config.toml
hidden_size = 192
experts_per_token = 2
d_expert = 128
routed_scale = 4.0
balance_bias = false
router_logit_norm = 1.0
lr_router = 0.00133
norm_eps = 1e-06
learning_rate = 0.0107
beta1 = 0.95
Below are experts of layer 4 (counted from 0) of a mixture-of-experts language model. Rows are named router (the router's row for the expert), up (a neuron's input weights, with its number), down (a neuron's output weights, with its number) and show model dimensions 0-95. Each number is 500 + 50 x the weight over its row's rms, rounded and kept within 0 to 999. Numbers have three digits each.
Before each expert's rows: a language model's description of what the expert responds to. This comes from a sample of Wikipedia text that the model never trained on.

# expert 17
What it handles: Given names and name starts in plot summaries and lists, such as Edward, Sonny, Shredder, Mexico, often sentence subjects before a verb.
router:522579471583370478631402483363584458547564515483536549508546471472467458509529571542460491470529450452483514477442443487545508519518468471477512463567497518495523525463428509358488475506547539491409417449464475415444516455454460498435478482485464460441476433489427516485547437533516504479
up0:528515604556514463619519466448520550572496517438536561524496566571550515405548544515541465485538476512565610418503471496512494577440524454519541453519558515575418567471468506396482497509519557521440521492444511494515496554579483557554491429516492486448517491412476501510534462440549487435
down0:443436571489367476507513448484550547574503488502416476481520505524466552427529520533528536385485422511515514547584495563414460612540494524459429515605473514516520431438521470555469430555543408464574466531442496435543431462445497486455481523553448503496536526542531585431468498613512449481
up1:482541438542542501555465660435443530488460507515470526464508500524505430462449514497491613492447535489472363610531511477468546508520473508476542442497528526458479548575533466475573573494528489534545613504536576492476459488600585437684520497432466527447582632412494447474478521521460362549
down1:516530520489468485385508379485476448434480527561423444487504514476523473428531517476500448530451468469453457512619531525598489437526516566516464517507564461522543458528543491559474451507475452509501514491566473546497409469413496572499535464622518572589421533492554578547639507521445517393
up2:463479464464479564590500428414465398500521475460564411449474494522523538486504583577395530519469601524514429507565443483435633552486489461527521512615565470459470527541527500447505420489464538413509505560496566523519560570455498551526471487517532607505568521353533569446473549430482522544
down2:487451441529520501394599553507550489508495519407476599426493517580509508551402530527456471532528507498550554563424435486502488510489541461567506465563586522537443446555490477561422512483529526547484486498525489549526426502474577572496519483510457395510377492561495509483516456675531462496

# expert 30
What it handles: Starting pieces of names or words after a comma, the, or table pipe, such as Co-opman, Philadelph-ia, JP, and win-percentage cells like | .426.
router:524547542589344443593546604473544474578560455482532454484514555447474506499556529499503545508518464481529546458482452453513538549465476429480512478513463570579473518570457490395473452511498506481429391478495502412603528443472510410400538472453458516484483416531511552511493485441566545411
up0:544447456505565570516522485411442536428499533477583539524412500487521522498497558516403411407462455447512403495557459452506514567510421537512496459357526558537518546495497441535442536436579447411476541558426521478541552584479444539539448512416518511552548466420504504483452457524486500418
down0:460529510404458435552483402531543531468541471468493553509654502492573483552551533429488483483533584409442449459506471345620452489478461417510562491502488516510507478515484506440492501447488519484509463595478526507469567408446444515434554450545445463534552486623484438476477472430529530517
up1:550494328440470511476478555482450521442553473557480495435482544497520546498486436409500508487511453537440445451640483478520522543607552451566501510442521578503525486494540549395584529550480493485506471468526470518619470445533462525554410489527470593584438511477471435475566584479498436498
down1:490475503482580454534508553493562502462429472568554491488517477604512487511509396505482491456466571548422463405466453599519351414504485486566541483554588495563503519510453632461511503545497462408425479500496504466488522413496469515522522427443568467490459514502498455495439550560497528513
up2:548539448438460545542535528489539495506520550527509473513467509531439565355496498471448427554493605515544445535503582442528532428499609504510505523478455424479494446561448415602539389471507478495437476506550568347579459497550487572508578559445493481561512519455471446525520494437461484519
down2:492583529542566417512476531503509540503594566506559399482558550472486525530470446484496486509398474465516467566496489475560554561447442460490502455518504420396509452467497451439542514423453519565472479509492489545469541468477477388380540488540546489430439536478454553541375535513588581562

# expert 24
What it handles: Full first names, place names and common adjectives starting a table cell or noun phrase, such as Carlos, London, military, political, Christian.
router:464503508647337457573605606492579514568494375504498484521547505449501441548537474555447535500501486475560472482485525459495544536450502485472473446566431557547497530579495416429471508512574480457383424452448475433483544512411471486412544544500451516494453385557468527569523436476502502436
up0:444502461449612521543545500428490485431475522560483502474506474515449557517470501553400636482461499443482381523474487431406511508450495491499431498440482629458571486479518497516492465429521508516563577525540526494454541519512502457445546451573645524486535454392489482518496492488487472581
down0:498495528502525534528430532401435460426476551576540537560458483483498485594532531602471480447519520552583489554588396522360471443491417447438501437448494397541517466497413442516503486524532495491547531452656399414546513504567479527526540499517479553460577578565449532500483489398463515477
up1:513570458381410612579482464408437525501468536506550545484519437416458456560527574441454503538439620435537390450580476486490528505489521470614530520463565481468431544507505542493443554419539449498504572483387432495605495513441613496516457433482553539516503607545470569500546507585482480511
down1:561506488571474496485520482438491525521526546475480576489497547481429522493527452550549550416547477482430499528543507470574485434616482424463624513524449549490461514440554454546425466483498527487518462550458564606441473529476481486482515499480546548600506519517543425429560441574361580514
up2:518534422439496517496570474521480558527471510546555519532417472511497531471464494493459501510462458492442534472657613517523496548412521476570503561565495530543525490646529557547601407443526519445521554444459492450456541477485527542523522486490413484556539532474475460549408524537561513586
down2:550510500570472495483466442496475494504493482556552338525464521525496542575472483412572509441488518576620544450460435492491461530386368521532531428564608531465439495479456496431573444474484470555549520524521502364397482587508601513484462538433570473431466555586445574539519487516562507518

# expert 19
What it handles: Inner syllables of proper names and rare words, after pieces like Re, Ar, Par, as in ew, sh, enth, ade.
router:494559444467595507453552476538482514383569513556457514474468536491560512348491551511433504483538501613489538447485605496595497395500522545517492585511536483525579640440419455431487518573495496549548478474408450445597598545450494454461485525536621564544446472445543535458519522412546532540
up0:540536450460567511500427509500490536467410469520530519588418525598438487513463547502503598495517519521576422456572554486535568536512507467452464572385464399424621533599525552437505536497512521437488477571473511503475414495441492507564434411566506416574474453473538592505520449466520501451
down0:508456499449470476565471492485554521475395477502540438529488493474522442536551516515496517399478487445493472519523531582532531459568513492562465566578552431517509534502543516602509460466491542448518531556422588379554520513528497497468478535504318523435554544475580552446496493510467559536
up1:605532479443514527471553430501484555539509555499492442564534571530434403481440505479553543463473447463502548528460623487487516479497504521472535450463571472514504564477465460518600458436581507551483472457453426549578493432458572460482502404506476483522501523514420461438567559543557583462
down1:489547550517533480492397518513485494498434574494555481475472444502488363494633542443468458439451526516495573495450470461483449481409558514432471453486551483507527468537511471456456591552522508459560484577533463543470471572468540479524533507507512511589502458561479445562506551520549551528
up2:496537376452520562436479492468485511421526393453520463570464461480506413469541497502473483452503647556440427568491527531537507489487458523555587427491440540539544413450598539489515505520486416512458432587460526429506518512550570468483542560481537494561436514478536511405516517559411510639
down2:498497462459437531514439483486555548546470489444558516454560417479528452397593562514446506545485591543527522533393441570446375517534588437501502502412487496499555432555396441427491489523556512501447608515501478575525507460473562530559544517562501490565524473520502527551512524476543564457

# expert 2
What it handles: Word pieces inside longer words and verb forms after was/were, such as kidn-ap, bankrupt-c-y, been, specified, plus section headings starting ==C.
router:530533522513504449430569439572428496503512406540521484513527575492619504560498478446518471469483446575492402491545530493513509545414478535454471439590480547509476486502496471506526562491586558477474458535516533543492572537483445467610556485439534433545468488537499528601507412553522516462
up0:552495459497513460506472482426486476470493513532510372565491427538537524479540494465470474562537456520625463502548522443528472485475474539564509536494538498481471550472494460483480448417437589474474534517427537451501516434453559379617533427495479485549508502469484517517605471482512439646
down0:480532479499494480487450477507513500441486518570474420470434396529517467484558505466562513428469495501520454603520461550499459535583380430449542553498558492508567542437511403488553475389502520590432535433501465485556525485468509510477480543544489537474450480464501560609484460523588545515
up1:553482481499555466522593498416571531524537481483496527485483489494533612584558542493483397461462537478516518481545482520445496473527494431425469457446508627483424453444489585526451537476508414562444532535468506591511503364535538510519572548466466464457468455479517423571533498479528576426
down1:451462458502447527484530460438501475458522495522528492477458538539502485524582588538528645421581526534527502492562531466491510501510569597469502518481472418544602629501515488466511487493504496560625494456498524456485542492515489592454519500618505426489494469436511579475461552518445475495
up2:489451453492580528534445486522469408560395477415557523467486518525486520426561398532476456541378423529585516468560502549496464484566472414570485555485467467476507533496520517445526548499561462485461428498584506514478467567566507418583480457501591427555467485385528475470417496539507452472
down2:554506560497494523490471486547509509619479573478459533534444540476517510493402533440530395428553547467521519472651550455456503474498507513503503400519564492471504421451482469560536505475512425452507540577568408397468485522465491522519511473484598478478541553467541446448478553513500496469

# expert 26
What it handles: Spaced bars, semicolons, colons, and dashes between numbers in sports standings and statistics tables, such as | 0 | 2.
router:601512488451459506482506512496512544515536500504505531574397451474491426520543443511594490433533426553571504440427457585382443511619444451432498539493466444558516425416570547535517502502502521514548540555458517480470502379594452436441452543518528505473538532482450554571487565529431513596
up0:532486507472508587489528514481482520516487401383516484478506461546451547476463512518529517475491529517563527560421547464461449563489477614448529474482509489562469597516545450569457547454562545476472491407616398438523539534463557477601490449439476577609562506522586488548453483469482568536
down0:565446394455556519501491425548475524440536494469530483596521518444532557464478526569478447498534516523503502443423511468486582619459478426418488566450457514549512495457488484504567493426523470521496476430444445381584516500515458467448546507539405535564434564426494483400508483517472514463
up1:573387426438488550475524549517535502575490490453482509547532552483553524567490491533547551494389494489551442619583614547543395409504508537527432509462479620569489497468396496402417481453546489546446500516450590541410500520532476518524531539410420473434568460545538486440511548509547516398
down1:587486482446541548461504472500452545443481474514520534527481527442608528512535433528435471431476511507463485558589471612475517455471474512531431515474516392411456469570500458559445522572545552474450529446488473520533452525492408390486477507485509392450436464494618534452418521560622550393
up2:531464470463513492606460644439501568467506481534494492640544523542493496467515484516422579552447512445659466424532531526479513529483531484603478485475544483470452498486610527507503503498566499447512517517572457450420531549512598544548503480443615518556447534428505486463469528533567501516
down2:525513411413488527431471541602511457546533448461559499520548486441483507549393537559477443461482526531502472444506461612544523516408522525576415500483470578443494554577424507585476455507512545445525488468468574452591547523414484464583465517387516498505522496435529539411579462547452481346

# expert 14
What it handles: Short opening pieces of capitalized or rare words, such as I-ap-odian, A-c-ademic, M-eat-wad, plus biography phrases like was born and Born:.
router:444362524537503453455462518486520496510459447587535570581560506468430507372446512533487517576484574464548475498426464450519515546452598489531487419508517429376535539529449574480457595386425497537555451478530524452464395574537452555528420477534521504490565516480414481475558511543503393571
up0:470463508520486470525554457426440473519522457544518573456470408472453489452587544448449464513491462344609547497545480548475446575486502587507436466521449536501534499492500513535613532527495522545530467425403430502458507477533496474440403523510489533531513535502392473478486524517509565486
down0:492516513520493437488541460494534490481530535454474493536435569467514521441509509472568534547533468480519566498544453430515482455562475554507531525462506552536416494417511452455628477499432425590561521433543562509507537481437459432452612510495542582518465480465455440460465542591474552607
up1:459497428398510473513506585490528408546527489527547473527523440508453583427484496523545538552487561443517431539678433516592488520538468559431493454541531521510486517605561491512387519465520471411392491440489465456446490546447448463558486501512514513455421520574592510470500518469431482513
down1:551471511479531451474503467499552482444514470474543416432593484478456565388464616554485521455546490602436465433460477520502549506477523504476361534481523528503493485495584455512433549412567482452472396533464416452509495487515439470484556462533534479550539578523494521540488502572413504462
up2:487474487526504507506498533511422473501487429542537513598448484463515544516608480434507498571529503461439560439546490573453558448470563573528556615557459478488534512462601430519477499371437484453457500518567506427395472454559523488495443481461483469471435546444428548518517469512497533514
down2:502527531491459530478509537555520471477580471514459513530452540484498531565554444570544438558464500507484563502505610535381545474525516413534500459477518443581426543439408421499544547572496559578515485519530509458572521584565517517522532505528479545588538549454541483471617464391510502463

# expert 7
What it handles: Digits in tables, coordinates and statistics, LaTeX symbols and brackets, and inner word fragments like or, ur, ock.
router:590512523469567500520460490550425491482421463491510418502549568558522501508412474475438524457525552556524393502513583420558552482475573549441509558531484507537436589489483526498392551482463564515542594409474586507533531518459418374485515466486561522589591505478527552501555427499533476554
up0:569508503474524562539502587515433414489462555534500402543454527526587556496508528423467516489521472457581493486421501438425379605545522551500593575548483524516350569517502497620461469530416462517534457488539526518489525415606431410446487554475553475495498507450517549499486457474463453524
down0:526537494440497490535499518536537464485506502503554568626573490408529422444452600417561410422589526484523448534423512545424522530408508532493507506446474462482483546512445504588536503538471546485489569571600468555593482458408506565501498459463455477563439524468466450607552509450472466467
up1:437532565502558583481465563494375452525493600521527493510443462503535496420441528562435486514517552529572481578551472560500451490530583571480447430554544506455491434461506484463494551522426530569526526527509493435471438530484435501510427341504544525533494490471451484515512496529452419501
down1:550485508518568444536388484535503512499596492487434601476535464464488448462480513505465483565481517425488504457511486496403514558436427501409371505580490491525552579580480553499571483581528526497506486600377553570477481442497427452458543538508568370553474510540512505507554464544445456485
up2:523480546502504492478460469496408562366525553376409423467464535597490467499527534445468641443521448422464471523534484471498464481515532530515625494491532493505435529588497445512546538508508540449518469546435438496587480489522454539511429565395494522404494583490554543450558439511525455463
down2:487492549477443455460451500483522450484543525423561446482536504463557536504431550441477507557520476431606528411452514432467580468456465518606444473472564503413507490455525422549560476497592565565466551484508520531465425612584452510538483484439472500566480500438507563489499524525552595375

# expert 31
What it handles: Prepositions and conjunctions linking a verb to what follows in narrative prose, such as with, that, until, including, due to.
router:461430507517541457520435478488565515558442548471540444461515523545546476570534576514512555451412518536461463522535565556514378472536458447547506497454428511421499407485657550507458506503465490467453455507445455523460489511405624514565493409541476473457427475484513523502410477551441582509
up0:543666378459445457543453570415604386489533559571508439444521507506447505481486531387530466488622455486523572476428426523596424567553511471490540504512507487420531536422531500538565475479520462516414495446446498468522422498480592504440458480458538510517479474532446610465470412575572508519
down0:618497373447506472462598615463488495569561375509476493573456495465445528405481540460522491501532398450457533515482500512500631508497447464472512551494523600513466633575336478533550583498530480500495489539405538418507481541530457445548540562459549464487565430461503382546495439471570488521
up1:502417531466481585556501616476375513453448537528537391505535504559448542492521557388518461527534475470626413351536577494541550561458521547490449453464623516483406467496503481575517507476506557517537477461529448458481495528440579525442481499502539530504480495508431470520464460463439398469
down1:545502561462498495546483497575554539544485422426491507505505462492590501536447524586523537431524498517510558542502444495455489541485428510545542545537483480461461512510427483486586457527419469499503495447546505574504520556566490620442465498538439406426569464530542441480492563506531661430
up2:528504512570470543489457527611403495571550474496583430493463553456521429410594469484497509449542525523615515483463467517526495478425531557464452464506497446477475505454458527447441494425541528367461530520544517543500475482380507535578514543484562489450476534535462592500527479478477556437
down2:457461525508509533523436482482469495522445467508487509509550546471495430454497482481492486508472553570564570437444552532458464502516551600567495522572429523512506453458436484522444419446561513487456545566554468585563432557398473470464534519568446497425492488450515517518497520628472602502

# expert 27
What it handles: Sentence-final periods, decimal points in numbers and coordinates, closing parentheses, and heading equals signs, such as 23.5, 1945), ==.
router:563590494467478493445461508502425473573538440541410498486411506503428482495467376573454517537580493501564499537437488557459513454518517497463575503502551500452501518445548529513481505460521484468453464441511451557515449542612523513519455574508486481531603511539442507512468529474420513416
up0:483521529532445580430504450562474541519498453587612483467495478537479490574469462456523392534429461502442420513569478545485490494427543507467489546357506529440523414509503527550483458545503447495481521481455517489485457499501502562634503526412526589488478551506482431518511472511496563500
down0:588521470475453465431587601481516448444528452547493426465513467486446496560442450480457509424495593549502492523540575559443508472530498440526516533555486554459492506480504409624456529553464477460497403453399484525416462474527528466553571514548484449439502546530443520494482559503507413533
up1:512483383505559632632565453488426508518482567524571485523458475447429482469478475438573578554523480516458480478480473496470455443490650477492463544445522486531458609528551545571506562458473575506417481470497562454488544445533481410468643497534521512535518555518507371615521485494456501411
down1:507517553503448546545455489469518476469499585566427556461469521572487433508422405534525471581520389571502592627528457505501524464520493443436390519541538515526524470530489501443511447564487433580476509481610455523406529509429434542477493541465371447501435599562495466545612457605511550556
up2:608499489428555475487499500504335502578499472502483547410552509504542463562539508525462454442609523452483474505531588502477407468500499479494457504431482509527482483436453466459539495559430583497546547485622521457567520491530534394453429464536543486496569549445525594515524403506467589504
down2:510432532564483494550522515457488516518588465398513483554467570444533564474481500470496475528587531439499644614443539550545456385471532513536583527439431419462462468451349483483516537511488462500480476508521521426513536429484501602535485478522601532509467434496454517544556583530527499478

# expert 29
What it handles: Plain nouns ending a phrase, such as scheme, team, festival, river, plus repeated | — | — cells and coordinate or team-list separators.
router:504568482603305486617522583490592483567568416474479472475553524501522431591510465517474516516525480471557472505448515430487554531490454428484438472536432587539431540559512470409493534527589496496412388448508499390504508562447491474428479534508415524497473385536456545567553428482544520463
up0:531497459506599524511564489365533459516491436423601509494504515477522540496519494534391432471555430489594361483512521529514487524468437561439506508361495466416589507471493446387516476521482520471552560539557441581501468529519505528523534461462554550428468478463526495478420456587495481484
down0:526483456480464442488564447539518472492525404491562431541484491582428472458498433510497547444509475579535609527506508544536536527482394547462498508533538462560504483539359471507446517529629453431522503442487506561498520461465444589569466518385549502462480501427482519472524465506563461466
up1:549585491549473441561452549421440478489538577538583516555563498456435527500576469395496490483464431478479477468653528509494502549536538613506587539486491577519446488573490471481479510518438453528463466494475523535522481532522439540515479503437522499514457497471583538503488441450620480518
down1:501491588552496501511522529477492461534465613479378407489580513456471588469482577522413542519508512463554486480565451619503493507467413490532418507395501575510476539472514516517504451468589502567471432529433464585484467534509471490505484437462512580518390467489424492528545552558621528474
up2:575510504382586597519519560440460532435551467513463518533431437480479529479516507467463579557471507523501497530462580480473588476440410544495504459474483509583490421525490534465476529512565492503486480513389446438561466467537579449565475475440505567423391474448521484406527425482552475482
down2:536574531436492557546475521571508549502485502532563413442478431525443518564538464520449621495532410534466479562444505566514480523567446581357534442452501497448492512463520502553515526552494495424393472495515485489515498471524522465512499508503546432443475568493515534476507510482531448522

# expert 5
What it handles: Common nouns right after "the", especially kinship and group words, such as son, place, match, men, brothers, plus infobox and election-table headers.
router:437406588603393503482510506464476434379553431497549464529523447453491466468496509472579409447583546494533486556437461486494577490453492469469511487478582497527461538481487434533424557517474545472640533574507485413515379474529448574485437413500608497492532503525471519542551505461502486560
up0:528512452388567551583577576462455526510455546471518434339518475552483519478545594464532521465442537547441463527486541494550559448538496445544505457469422504540520490517548488495530470477460383524473532436484505420512486567402529451508544476416475514444520526428518386463412473511529555454
down0:530543540447603525496524476435524502589429537427490532465469499486579511418460489451529633475501521473522530472565460494500504427572506544502612457459540463458411574515482514505490523466541506457462496523566475579509528480543456529451531495514492540530513549514488487576457536468536503465
up1:454472474467494524489535524563460522496492501500491534555481473452491514557586486461552509558498471535576503471553562513381442388599498539483498464529556457476445514449543568466478513426442537480557501544490462475448474444480462602547572411524443526471477483433526447543425495483598455590
down1:490489541470543470535478506482502493452502478499593478547493486452523450512570476535487503546471552530528477567544550528492542481530538490395379474583352547536583489445533514477482445564458560545492491490532453439511554478562458532534535487505467525435475363548514499499492521433429549432
up2:531520494475439576470527558522471458463485512378536476570518517526431487422476458454509431475457452488511525556494518473485474459477533458564450380418507487489466421528430475534411455516437540290561466569475500456460474425585452445480520431420585548525465520490443508505489501529572530486
down2:450537455521526551440489550509514502487474504436450521491480442531503533543553491347443559549446423535546561504544516474441454472496518433515506549498531580493444499487550413441532420590586574423523485465459463446459473589560406500557476441506498528460494509371470499545510463495515535506

# expert 0
What it handles: Short consonant or syllable pieces inside words, often names or rare words, such as turn-p-ike, mod-ell-ed, log-g-ed, Com-ill-as.
router:652422445539531497531504540583552513443473529457491426423471446471463460496514525412578508450540501518531498513564442465508566508516476431476497469512480521592421587518466558486474560551430444530388613515448481432405498497511451525487521430495467504566554450534428501537535464548452440512
up0:548404534473475537494531483507521455516453544409502522469536515449559510472477463539505497463417514431482524490446481522419518520564569454465505448456495486515485534546526503494545482548458498531478482467537409499548468553466587415539606515480517492497533423543425513576485602523495406483
down0:505465563497512436505527553472571497511515503433483508510536486457533473597484542470562455505518468506603529472536449518486362563513471476459489535503486504442530494453406498483500395554550403491477448487478471418507447468557453491485486505574518513471582556432564566488444516537469544611
up1:550478432464513508495505459529524585515488545503476529487466530499471494524654481409562514526525521543460443433430458554536543499496570550499543563540554579523564626423494460413560496519539449476509517485511539450580546431545544585540460494523436458417422538451576540556532463529444481534
down1:546509554516509492486500486533483530489502383594604546505552520460554379541456526538495492468537569440553511508302570482450415507532602440492568517441500497459570425508422521541454521562505503522460496555479564480629474575600489452478560468414496408529504503519476534493527467535546609514
up2:504547485520485507549494454549491537499441497476496485530510464504434521460544483414621586539474566536445548502547531460511559531522463522526523489488531466514530666583515548490500558523547564462485387479482447508538527468420511583436463411622490501562465636512520478432542481519500433407
down2:450550567475481519471462446524474471519484537509465547451505498583543571506540471563506516498514469526487542392560535430364533414466586517516514434419520472459538545477443488586582498509494524450515509509535525438557458508429468535433501470478505367475504543476492534592442460435488609522

# expert 21
What it handles: The word piece right after an opening letter or short fragment, as in L-ens, l-in-earized, L-on, K-are-em; also adjectives like great, long.
router:539427548505535429476480464479489534619456463457494546616496526519441457400515430510529538480437558461424585482554468505585532526475535508452488488507526514346503615571454457549520454450543556512596454469445497537516459526534517524524393501454460489450498511472549503462531461466537378472
up0:446500486549449504471509472466487524463452550539504526534487523473490570522455519481516509425496540604465465599514564571489509449549513480518538501496475461462475602442453431566505488482556466453425546563543502563538483456538453661409497580559524519501511488431609490456432573462516473549
down0:496476514516585489481484499495546488502487462528475504514613490523494517406475538465560532429549541476545511556441425564406441432525465527406456511577568498498495504395437460531582494479391464578534509502536455516572509508502450528525529484513516475438477531428483588479549463499513529473
up1:588425497497555524580541465496517469547535495472549539502459458557537473571581412477469489510467570553594536412569506565584575595507518497495453612464510536455437463516493463504519434459545485479532535458511570501511550486415463446544505449441428470503482540564516482386461593528504493516
down1:454472487487498545540458479530474495473464490534536547540496484531583441431548596389629448494463520497548591526477552489498552503511528561588514519451537588504592470508485472410305434475469521496515452479484543496512408539540414476439462582456491589473517551515485610575470521455558502400
up2:508513519465543488452588510506528475485505483455496529482491409592459491491524519525516494488439505490409366486503534548526440499480567521479447508267489471437486484495469495507465492492570494504587472551466423523399490517555536526457542473368494564524446637465510497460520552512494456520
down2:548516538456438494475553561492563528484497502457491550461417583441406506409456507521476487582557476494560571555442506462476467581474474557616518478569524469498520486494500455498482527494571511450496435565477392479562585506453529618459535478469417471474630500419471452584587585395444461425

# expert 6
What it handles: Given names and word starts at the beginning of article titles or lines, such as Samuel, Henri, James, and taxobox "- Species:" fields.
router:465544594492580463460529471486547609570501565492491606466560551489441460462530514533488463507521531486447545542573452486555437513424397539458481521470494499437425384471524505430515447473552529486564526600424489503525438565397482453503537447515403587426442513498621462456489430595591506539
up0:556605435472478516451552550453491453497514524476473430545474514509472412453523478520480400509420467457488546499504470470446589595403557459539500526400570580407441446514529482533437505493538571517536533356449460524437382556571513544501503551441499609513482505480532553471500459525471436504
down0:474510439518513497466499492460511458544493473573406461494604465538492516541551539477483515464499565440415449429499493491440477471579609525563586417555543573519455436445461407499456473572541539520475504516513444478495489538472519503432628572457481539505468547502493487466487567456511554531
up1:542530443499534594483622492471442472556450471374492530548501416523466488555544510390429476557514487497455465507457432594474468505476576557547476458500476458421473487565486506507530600456616389570443364574485512472481493500476542538524535541530441487523447506501491457469560538532432555522
down1:512482521470493518453518457495513493511544541511588531552428473466543545365484446488454549472623515503501563446521497589510371548515460481467459564531495379510495461499461561448517487431435570548493514462503528539444497518460505528442481505548499574656549471400450551449478463442464507493
up2:437482510491533498460534572531518449549502534479501486493442604558488553501516492523497513578523547481491492411569525534533534524401462619502501580537475431471531599531466597525501462484469501440480394512558404538473430564494491402460571459480473478554464547463494578411438443511547439601
down2:492439472474499548459521546491415525529474473547465502479468541409400425521596413558464453526576515448467462472551418565599456425559449471489480531575442478472551489512598594512459564492488515521481562454582475586522527543490560516444475560476444539478506508497525538635479395484554521450

# expert 9
What it handles: Single capital letters and word beginnings following a modifier or title word, such as S, C, T, Championship; also taxobox "- Authority:" fields and LaTeX symbols.
router:414451544593386519467579618543549533487583454543518468470571493448523442519547506445511520523537515513551494453428517421494497486459533476462493508549448563606505559504508494479468601582503437509333447463490453393509591516405501465412525500541480559497497376549542496550510511443524530532
up0:550484445509535514467455598509499380460445529527501529524462509519427554502502521448393567501498479499479509531404461544450460516523447499479504495482464522539482612507503496515580408568504497505414458529444506385473506490470639500488493489486526483573492478517610486453554477406439583412
down0:562515528584471550527548507507486559483429461482539492498451514415508569433468472460460573451492407488475486524520459548481386477499506436475500503430496423559575480417405476618490509540445350467403443496456488420452449405404555568474499565449585545497517517474565493481494464522549498481
up1:545516488472566570552529546454437470520532556489589468509420459510516502601554575442434468547379555554488477425548494541513469498465520562509486395494411504554470457472527576524526463498460390529583535525499461433474508531467540561581482380502590497525527467434449464484505439577565497486
down1:361487560531476500431530463496534472465482507590532547521413468503504475517485453466528471480518435461537473499439491483552535510578502487504519487377516545541540482453502467528428513587433514454480526556519506515499468507487586416513479469572629581460586572508517511475435561496540510417
up2:519555495458538549571436430495518509510549524505457458501548468441429536542437522477503497544449541490434511518401565510461522459544557455519442510488565537552520535568454360439459458507361508454556517506484509528524539560519479390581507521470454529487555546521558526517476454508474539454
down2:495428549432540474536455488521496557467513529492465444566506571459527465516427576417496416447488557486609504506577452495497505426466458487464425563471485503415546463572526456472512500373455519509543530491478514560493558441486420614555432539516510595533508477496469446426504401479449476478

# expert 4
What it handles: Mixed content words and word pieces after the or of the, such as very, pick, Medicine, State, plus some table number cells.
router:465518435583408428517470492503454476537523512522543495511497502432502501473504497498503446480559553519554402506451537546576525508522428406552478513500526562537521479505409455464465522549402509523381448467466442476585422496548521599488544517499536466494554500484447492485546469474557521470
up0:552511534404562672579527538475469500453526525499523480494438495492445476544555558437405532478448501517467415509462549480495529531441456524611569575446518608494488515518552549420572570504481454431538443451479434567527485487515525502628416568407504495546487479417522561511457581497480516560
down0:447559570546499553492535437493447518514408544481481543519385507515526519446559443394536563553500522556452419594572491540560436509443463424535536516568535457415424402553453550533496556552540591525570470498543500512513454448560561534480621421487528483503507516628552573468467451521552415431
up1:564481475434460557471575504533472534576516519523499459616400548476489520389524517571428494559465446511572550544601443469472550525445529523522532494511503390545541517467569532480468413475460442462428505543528421423569486510544503535443485493563522444572548490504478587559467501632475453493
down1:468391591511541465506580492504450503513539527470557506489468571542622504427535526597597484475488456575440473368488457488422472510494505501473472564500473489519347533543580461555578493430509477508388637415525510446503461473518516470531480554492465481508478509568582463453473490613516529461
up2:581488543405461468503479484519480551509499550459458446451475499506384580494591495540554450415566606536488460506482569525516471478436499440539442455431600565507490468511470522428493523522502360545459525506519415590548476405524538506542475588491466462475490493553437482472432496523516549532
down2:428505530555597449505578550491486524463486541474473558562562410431558475486520505537545453442501570487570523542509528440489533578507604508513541464418557541420445455556408586426543446489520523585484585545457474451522512517471575453584559494458484395527523617474453524497534476550547423472

# expert 11
What it handles: Periods ending sentences, often fused with a word ending like ing., es., ation., ers., usually followed by a paragraph break or The.
router:506513503460592460513443533546517466438525442562485510489436522473497456560494507550426531514514422556531534493494471529515484506528454433469507524518554434489485478646493574503568555556473409522335553441522538508470482464455525587574455536437425423477508520532554525478444465445392585510
up0:471533494496501534511510476512472514403546577538508459467561531524492454417469539516519481542495609463488604532437462446515514550566480489553520505558444454479520646529449511435529452438441517488561523591377482405455538391448479392533488468578512423424480499480524562454465495416560513459
down0:472447589594490501545543447461497505402472540572508512453464486457461518444582469523499465526555473425514502458492558482505462470494586515456569444468559458394421563518468571479579456439492511447361412502492382453461491547441408458450532547494575511524496569518526487512570553493482507494
up1:510478419485489492632560534511507485468556564465566504457430522440553507535456463507505519536520484475583502508479441532379473477587435538502445492508455521502556492517385597449470449496438534442477548535511439484731509507478477445501453478378508453605431550511535502485456470470486564446
down1:464536530492493548488520512526480466505522464549495458461562540485524537436501390502542516515487417431523508480430538526456554586528553499562430447565537457544591514545525436417536523568501552490519463530535540569481562565577507520408474467470527460492492543534499493422455502589530485571
up2:515415495474445555544519445438449430482439479555429536500500518466457479479492455473433524517540470401543450477458585486443533501483501476529470454454469556478506456566459466444403453407589473451494541482419496499540436460526515578433550411407510478439417488418478439423526522511406572447
down2:548485514535477503492473513543553475478526494480441468435579616446546536501493510536498459397511480380488608525482518484597563464506484544504500485494537439579476520440587558517445518490573368463495550506458484433524557508429581508524465475632490474402457586398459602472533538520477430442

# expert 8
What it handles: Opening braces in LaTeX \begin{...}, particles like de and d', name prefixes like McC and De, and foreign-name or CJK pieces.
router:544498479521491512503540591562553575439490429481556410501418569465519498542522519529626509460549433559452478463480499458528470487535484427455441548460495533560533573522367549504521520611555420505334489503522470476576580539411570437440508417464526519542476413536478517477525538433471460493
up0:520452437465402471496436562492367544474485499601512441431439463457450491476564550456526525457466533537549509492530489501493386588551571419508542533539561414515567554453464495494496563483508479406480479521486386449524441548512512488647458499462578508472462470480457440488484505545453416479
down0:547488547534459450509468531574487433494516485549492433500555375501561464481488531544446535445432474489450493467460493554508437464557605499511496503550547626554393402537429487446463545549594530514450517521550514522592487484510475450446553499584515491532494431468541449572508437526495547534
up1:568479442432565583511472524484429440485426494544609499498466519572523512540515485493508537494427543577546510457499482475447498522445527568525638475432551548595460594476530447424562441449550449498497514536403457466594518457561553478615524543494479498558464518341502620544480503504479505594
down1:485487485593457460480370440429476568476400519505540485443562430458397562485365478421493469481539398499523478465637452496451468438592445562551442482494574548460554511507559540508539514529516569526552468457511561512462520474499411584484513459464492436504490507467502518544511480473483485511
up2:493525452502506573500517506505505396447525521398520542513456570509542548540456499535323579495517542511522466451424530512511480480538552512595524577450496477426412542500504465376471521502507452460542499566482552505516430550483519481572414375548522523559407439503496563471522512474570545611
down2:475496436470494447547445471502484561444506496454510433424453517436495568499485473533559513479496467447509435495419293501477547470512513548511488461508443462521506543433487505513468495551466433473548521486493540465478557497534410468456542443576501413536547572485600580599520510522421523435